Below are experts of layer 4 (counted from 0) of a mixture-of-experts language model. Rows are named router (the router's row for the expert), gate (a neuron's input weights, with its number), up (a neuron's input weights, with its number), down (a neuron's output weights, with its number) and show model dimensions 0-63. Each number is 500 + 50 x the weight over its row's rms, rounded and kept within 0 to 999. Numbers have three digits each.
After each expert's rows: a language model's description of what the expert responds to; "comes after" lists some tokens at least twice as common just before its tokens as in all text. This comes from a sample of Wikipedia text that the model never trained on. Tokens count by the router's weight.

# expert 22
router:544535478573505595560524491527521492473464404459458481469632511595507521574529462565491526438520519471555556487554406453586547540546529404506506567592523414552576496506432607499498538460521618
gate0:445484571455432431535468568569438522502580521514590417554464473555517476471480546557414504464485491457442526505490455458585467389488427539487558447465515585526453594474471540512502442420479438
up0:484603560493417491491497617572476529428506495396553508468507417458477470519451502603443582447535467501537495448562524529493574546500508541611517596385548498543505559464463542527532446543544480
down0:519531499400364538490425437512556407481536501524576511559438516436593455467572550518437500447481528493476491430521486516465457527549444487481613515519527499409565411451559512540586462513480477
gate1:462434574540356526468572552512518426517531572598555494491527453346488528482538477560459493470481471429508570497523401532531466475404428531536444586571540459512540467546488484518438466511540508
up1:479528578502416537440510453616463460520509495477568450449564558510565527493464519601495539495452480496533522517443425491405461534533477451469533541544518460590532513537547520501551479527515568
down1:493522589445462494422509452408469533497453469400544540543482423445511507600566456503462487443537532488554480519538452516489519463470526464518443467471556448454466418429524434429548496588458471
It responds to: Possessives and articles such as their, the, his, plus adjectives like public, legal, political, and the nouns that follow them.
comes after: " the", " of", " a", " with", " to", " and"

# expert 10
router:483560470391485560453478477485484457469623505411499479490466458396454561501372620537535440516502445492585410515443509591535623514510508433549516537585476417536455460434457468532502506506491473
gate0:469466455454431484535549425493440540656546521451528502520422458442447467427502543477531502546474473474461549417603466480492484524426445506491605471469544506437578419523476419465413494473462476
up0:528537491498424522482452521467510632602463532454466622523441560479508522435479493454507528438509496471505550476478500464561517514423436442461524479526388510544491504458430410519421450514494518
down0:453528415493572507456411526541481548400462501502381481461496470517550581402542531413517510537493506478578418482558535548538537560620512462529417539453612566581591524610522509493562429474565465
gate1:509512513456447522518478470510483520490518491482535437502489548512555551477485522526515497439490485426470575621444452544554523528482502636434466517479509577570526526391530538510481495455535588
up1:557468548471527494457430459596502529382506606460482505485489488465501561523546525482459521500425578473481572515412477533502599414521561576513539420518500559568446465474605510573501573511579509
down1:522475506444483559578477456495449470478507478460430553428433477422507487377508585545478543477548513525431513479532476463500375592450463463483499598488525533482456535443496548470486451481509493
It responds to: Pipes, closing parentheses, dashes and digits in sports results tables after scores like 4–2–2 or (1–2); also header equals signs.
comes after: "–", "1", "2", " to", "0", " W"

# expert 6
router:440491459433495454396457490522468433520560531456518478615454470526473483549449557472511422554429462576507439469524515457463425446508500612467508442451481545571516515518483452466599435488498364
gate0:502454554451494466490490588552463516457543493419507508607496347425443540488500484633429448554471456502460444417542485524551541432452523549497534596476468488506498555470511534450584403420484530
up0:493556450611462580503552481512412587454461549518523521460491443503511535501532445589552603479535559490453474462425453460506509464579570435471482387555496503544443446532432499443398457521519614
down0:480501503494493459499465477502540334443544484527459533542478510554489552591476426516490520616463444550532522493487481472508493357509555545447498518386413484435513498497611586382523551444514507
gate1:447495531548452517471414469485553460599439473528514477599503529489546584500475528434529444517451528473514537447471446485483518423457459500512478455479552548533479482423550436502534469539510406
up1:551451499465517487508465476523455447368499548514458484463547509504502363503599528452482518499512554558461499478548470486525534616533568526510501563466510482446511480447575475498410637460516486
down1:416471544474429469485529437537599564526521603534539537556525450519524554542514510504500513432524591521507432464506497489455430445524485454503469495487535532506446590458474531481444480474507444
It responds to: Words and symbols in census demographic prose and numeric tables, such as of, age, households, median, /sq, table pipes, decimals.
comes after: "%", ".", ")", " |\n", "0", "|"

# expert 51
router:548565474557538599574528492503563506492417374452467476472623511589484519546476490554537481481529501505558538500538424435537546576552552409530494566592528431535565527535440589474456530462497593
gate8:411490536496521479503452526531454457482572571594569460553475481523583502414483560457435516508471483428437583483535511455497430450498455533485556495434533613470477515467556434468515488545486454
up8:470553566497533526501362530520408466428516443529529495537495543620545460484475464419514472499477415487585526451557553412424488556561507519528621491510515549481559500516536531509558546470585577
down8:456495515458493494496474613543552601462530556427549539570502480474489581498574458386473569480577458493525484461456525545547518477523383477490477524440510435451562520525406561432526503515449497
gate9:394394473422493513562405620512485452512578530529567468619480415453520529474432473452506530526452546462442586459521494516470448446475388598406551522445530607456513486421517453468542428523459471
up9:553468532470425528500568507473484479552533612475511498530439488526424465557511531364538554525522449489509461483440572406475480445502506518445571466520540473537515470573595504485432486380460499
down9:517519394549560529509551579487551573499484454487462451542510568609471513436524554577531521508452567578505451507557515513468435519480528515520457435471561473512594564455405568401498446436494593
It responds to: Capital letters or first pieces opening proper names in tables and prose, such as B, P, G, The, Al, Om(aha), plus a after is.
comes after: " ", ".", ".\n\n", " and", " (", " John"

# expert 34
router:512500445531553609536532413521517520483473359442419527472618505588509510519565408566490515493502560441507566484508452441584548610517495371505506573559563435475530456522426596448438509511534607
gate0:442464578471444465530438508505438444476554533593550505552513404556563513531472583450471490540480522476454551535620377517520406459553470532474567522487543507546500511528562426390496488397443438
up0:500463509599524527481481561439529461575509509504506516463465530515475514503489476487551421531509543538579514544565497472452527561509532506545505535536503479566497503455455529529520493491519484
down0:498497509545456544549542529497426487468516537526506449479470451544409474471456541465522502473510440481540516508510421452519423441494527454477638598531504454494539510469399520584439475511452611
gate1:465504475501459409521514503505435452521555515560581535632499415541577463444465527544514549562473508426466522501506436567544404486516440608576425495447545533566492523511526475501572473525478427
up1:581533445478564543451553502491526560462531469518522481371515471552531468549465526599526505445577550478514457548494461449507435484591530463578467533497421501510573543490479558515417514492504461
down1:393458558550453505508472485443463522522567465465489590459508509487609505475496420496599446541504506513597490486484409527454419513486504524498499437647453453450448615495503492544530486604522453
It responds to: Capitalized first pieces of names, places and country codes in tables or lists, such as FRA, Richard, Luxembourg, Jimmy.
comes after: " ", " |", ",", ":", ".", ";"

# expert 31
router:557560484561545604593529498512551503495440379449466457471615505582490518551475487548506486478525505496564527493539430437538536575550542425519497562587526430533563522534458580495470526471491590
gate0:406491527460472472537519528518421489536596604515517488585422464490549540459534494496456531452493538423416527423545543511550453527409394571547620493439483560526505491413467462489471415476459495
up0:451493438441395431573466523496527533418514546544458533576520487574528520473448394598560588524470613560510516425596381526497430562487498474510470530471462529580540547491456511497475447612370539
down0:509416528423542455447469487515444443450514471473437557530580439510527435489511442452513540486547508456439443484475493492554466532441473409469472514505467481488555484528497524505369550606495581
gate1:447483576538459412484465489502437561526585559564586446547439468519574462432447534503487509574505527455437554522538480475485402494476437563515560493482623532485472502499507452483515459463514439
up1:535460441580496460499498535482501443448469497555458455534487519493467490557467537440484533454484453468503499599584513455517536511466479500485536490492571587472564543545488553488541571469373474
down1:491461592460563431593495570469618548453460459445463560541459587528445501474470503465515514503532491575488393476416476483504493556393465401469394470490496547482517476520401492491432520514490500
It responds to: Miscellaneous tokens, often word openings or prefixes such as pro in semi-pro, occur, rev, Par, plus decade digits like 197, 198.
comes after: " ", ",", " a", " (", "==\n", " be"

# expert 15
router:418447453555484509559432488474482459561499531541549411451472492534442504544493430384454559418515624470521577497448522451488486542557435601449542502466552561535451479559594472486547571376487473
gate0:485491585496451536484471519471514515514509574495528460515409562574496544608573551474471480424531565448521557480490493501440520517423514505441439620505501548566445478517535476528549563417583515
up0:565440435390465479521574559492469538583512458425472473417449541554448454451544456462471480389552583521488468540523565509569550529482459583609528485525471572549509480369533530476519541420560552
down0:568525465447541474445515591484494547415531519520609522466445441437490486423516409538531543499449536433487468502556488514538422583504480521516530532465475443573573542517485517517470448581559561
gate1:492529441522380508549541593473540521596480519477601588605499459593490501480472569516514523475453517452508582546541486513520550534601497608436514487526434652414556478432481528431490509484471502
up1:550495444421588508450491481545479487425485569514505533442448437497527529530443583524435512550604475549476472520410511480481510490539564479652491500527459374600533623601478491469522542468503501
down1:455587515505474571441493499484490506494496509537403510445464466436541491441492511444531479549590487507459447483438479531441457446519564485494437389427515391574519490556541508454377565486476539
It responds to: Pipes, digits and abbreviations in football stats tables and infobox fields, like Height:, Clade:, Gls, GF, ft, UTC, /sq mi.
comes after: " |", "0", " /", "1", " G", " −"

# expert 63
router:621373497482454494457519433507447515469587578523541531599478527487485360520586511559510500538573561504402550582515499473350394498511529453474458523497515580551543539490481468460495500466546499
gate0:461447514514403447513490466556439517419467582453515475635525549539493473512578480538506568570415494460435484532498475536481416528492495395477556508464491619442533536497507486450614385443447472
up0:435410446488526527433560558529521462439458576471538529573515519413464495520624482526494515533442439507465448445513509562460504504432544396519492497524492591439547569445473475502553450456467386
down0:502647554490499574432493503526477461540432473449546515580489432537484490461473527629437542518473497468418528472545572527503566555482537481501424442531464509496506542445461507476459558473457579
gate1:460541536626483513482489510434549516548530522439576525442457489437495471460474456468477442487482555464444625581546434497645517487424466492514460465441535466480589503471487504382422508470501447
up1:496508474477516464465429465565395549493507477413431444515477552501494508505512495555472629441501470515542560497498511584522599475511546518529535574496537560454522479537464523431533417500507524
down1:489503513558577497556525617454456471565397447470512489502579535454490465437484465503549495456478490551451630394495482612445473519550495490456470620416475538369433397468495501437561435468444497
It responds to: Token right after an opening parenthesis, quote or line start, like (and, (a, (born, digits of track lists, Early.
comes after: " (", " ", " \"", "\"", "\n", " ["

# expert 39
router:467525457545474485480474587534501447508395531458481534541408505498573449480480464453517500542402405425495483555520489518504411416461459534540504540553484488486512428491492405458546516496480521
gate0:493541481510485471557416606534525428567487536451456582537534491572454521488548520503492563466509416556507479477490498617525541423457515567500516583538572556480500462363574479439505547470482473
up0:472439483439508511500511573511396442353523436461511507478567512501500491529466464486485501472500513552450505479460449512416474501518479405456510538511467512554502545567395480425409478544461516
down0:440516529463456525513516479474474443415517525585424579542504504547408450524533553480511478540430493543579566533536507480613480579493459553517431467477532476480494503563529473587529484466506371
gate1:501474473466443492532429523580463429570473532506500464517529504540571482423509499425496529399505456466538508457490442514496454502546477538474561566479517487571524463534603456432575464429489592
up1:546490503553462535507422558491502570597502508480505558518528542585493492401555485371441519397536504508541458481529457492479464511516479502519548506524499482514557478463599505475551451463520617
down1:495554400592479483482487424566495541556508457311469451500501500529476533466450488561475502538453516453421550467515496466510549426471526449524457512545511587529496576481513551558532504492550474
It responds to: Hyphen bullets, pipes and equals signs at the very start of a line in lists, tables and headings, just after a line break.
comes after: "\n", " |\n", ")\n", ".\n", ";\n", "\n\n"

# expert 38
router:549549474562528602582540488511566506494440367442469478471629518589490497547484479571468491471520516494555549501542429429531542581550534398479506558591526430521568520551435602473467515455480590
gate0:433494556531416479450535514504462568544559554489501568558483480491619531437495513487509570476473451419442600515550507470489432461460447557493528455405519606499452492530613498486440449448474393
up0:484403528521483439490411542505414549444526443493501429463464489477511491504426335592595558452498511503488480583490443526373484491468418498519427494527459499519515512538438471498595458565433484
down0:458593513534470502565487507518534505512549499527483544495461479483605559468540482468533431500485564484535497495473501497536521523448535468542419538429650544459564475450501436443432541572494483
gate1:392511532511504465480466539553503445508569559566512466556446492432556545528477572473465528526490533483411543474476522526520459471522475558505552505413531520505462483477518433405456459508523464
up1:529520457475441458568604520524426542556496454532515508432487469516601423512503406539491446508557511523481542545490545442547466435587533521624496468468530442561419592528525496511414508463414498
down1:494563449478483510465417474517465446553601472506466441467546482450499549551483568410520559570487491573482473526557453493505462569488461462485495490448443462500521422469546401579561553411573513
It responds to: First pieces of longer words split into parts, such as spons-or, bomb-ing, air-ports, Mil, Nav, -pro-claimed.
comes after: " the", " and", ".\n\n", " a", " |\n\n", " The"

# expert 54
router:509535490531460448534491533468457463499503480555524569450521512584579560565502450545536567437498515546567515453501484486457483478456472526446432492486519478520529425512492582587476537532502527
gate0:510496611516451505498595541414564462462511587455455531470448462443486468441464546557486479472480508530529482593433494512525496490433510580507539587469468557481480514544539559551484472464462450
up0:483490490543498493474530542465430433456451476484534427536584563522504513531531553396504637387469554508480616409538428432449596516549523513552500532467523507433520497460539500433472497492550552
down0:370550479506440476513527513571452493514497525449586522497439519531447473582480454491518507548513481393504506438495552501383465447523518481551479478513479431504476518446517495489603535503466477
gate1:477551458559416475524455533499537513586518558548504549484354394488507489448394519433450482515551461494542421481520472495518460435419420574427514462498516477425535410524564550569395474551487512
up1:508465471596587554485474547553456456533514522527526454503574590468432520529576516458590664521446540476469513395479613570483642433511585453555506499488598478490414547469423484425505496431506523
down1:497524577508462454544446417455600383494459457506528561484511495463548504498599426422479424556429476448579508421603584451483485499536483475528543422501543541484508504524495452551437502507517509
It responds to: Function words the and of after prepositions or nouns, as in example of, one of, in the, with the.
comes after: " of", " to", " for", " with", " on", " by"

# expert 29
router:624523475570503467459562490478479489525553415498578512484556471508531539507475479558491475416529408557521529497559501505559480506452499405504502597473490473487482470427450557511538482552445510
gate0:473489420477445535555386555496539621372499496495438497586504536505467593424553560452566466529451523483422517452478570461511485417484531446517562436439499449486478503489519482512449437528506385
up0:470453477520450473516520519548443624499559479472530508509466426517459482474516562508584458619464468516512577549429522557411497437512494552506513573515470465514502486518468523532584488577505426
down0:415580534574528455519447542532486584475494481562532466461460481526571447571506485522497465461611501479436462526604477476546407563535540489468572544489481507480546474602455475491485508492466422
gate1:469470490455490420455528519473471466448557483598574452537473404437488497547465530595493510398510487460345499473516532496532425373466434369458544498518536619430543516444477473497558509508525483
up1:528492492494535456460498540519510532448561511530588549483461465472493503417478456524505510469529486518558519520408548511473468521354493440484462510503523467496409457445513448566582521587559392
down1:462531536437536490421482475564535515526606439389532555496536443515643563487474555516480479519559453436475470464549474543479596472567514519562512581525556444592607576583490487576437585561461594
It responds to: Bare space tokens before years or numerals, as in "the 17th century", "BA, 1990", and empty table cells; also country words like Wales, Romania.
comes after: " the", " in", "|", ",", " In", "In"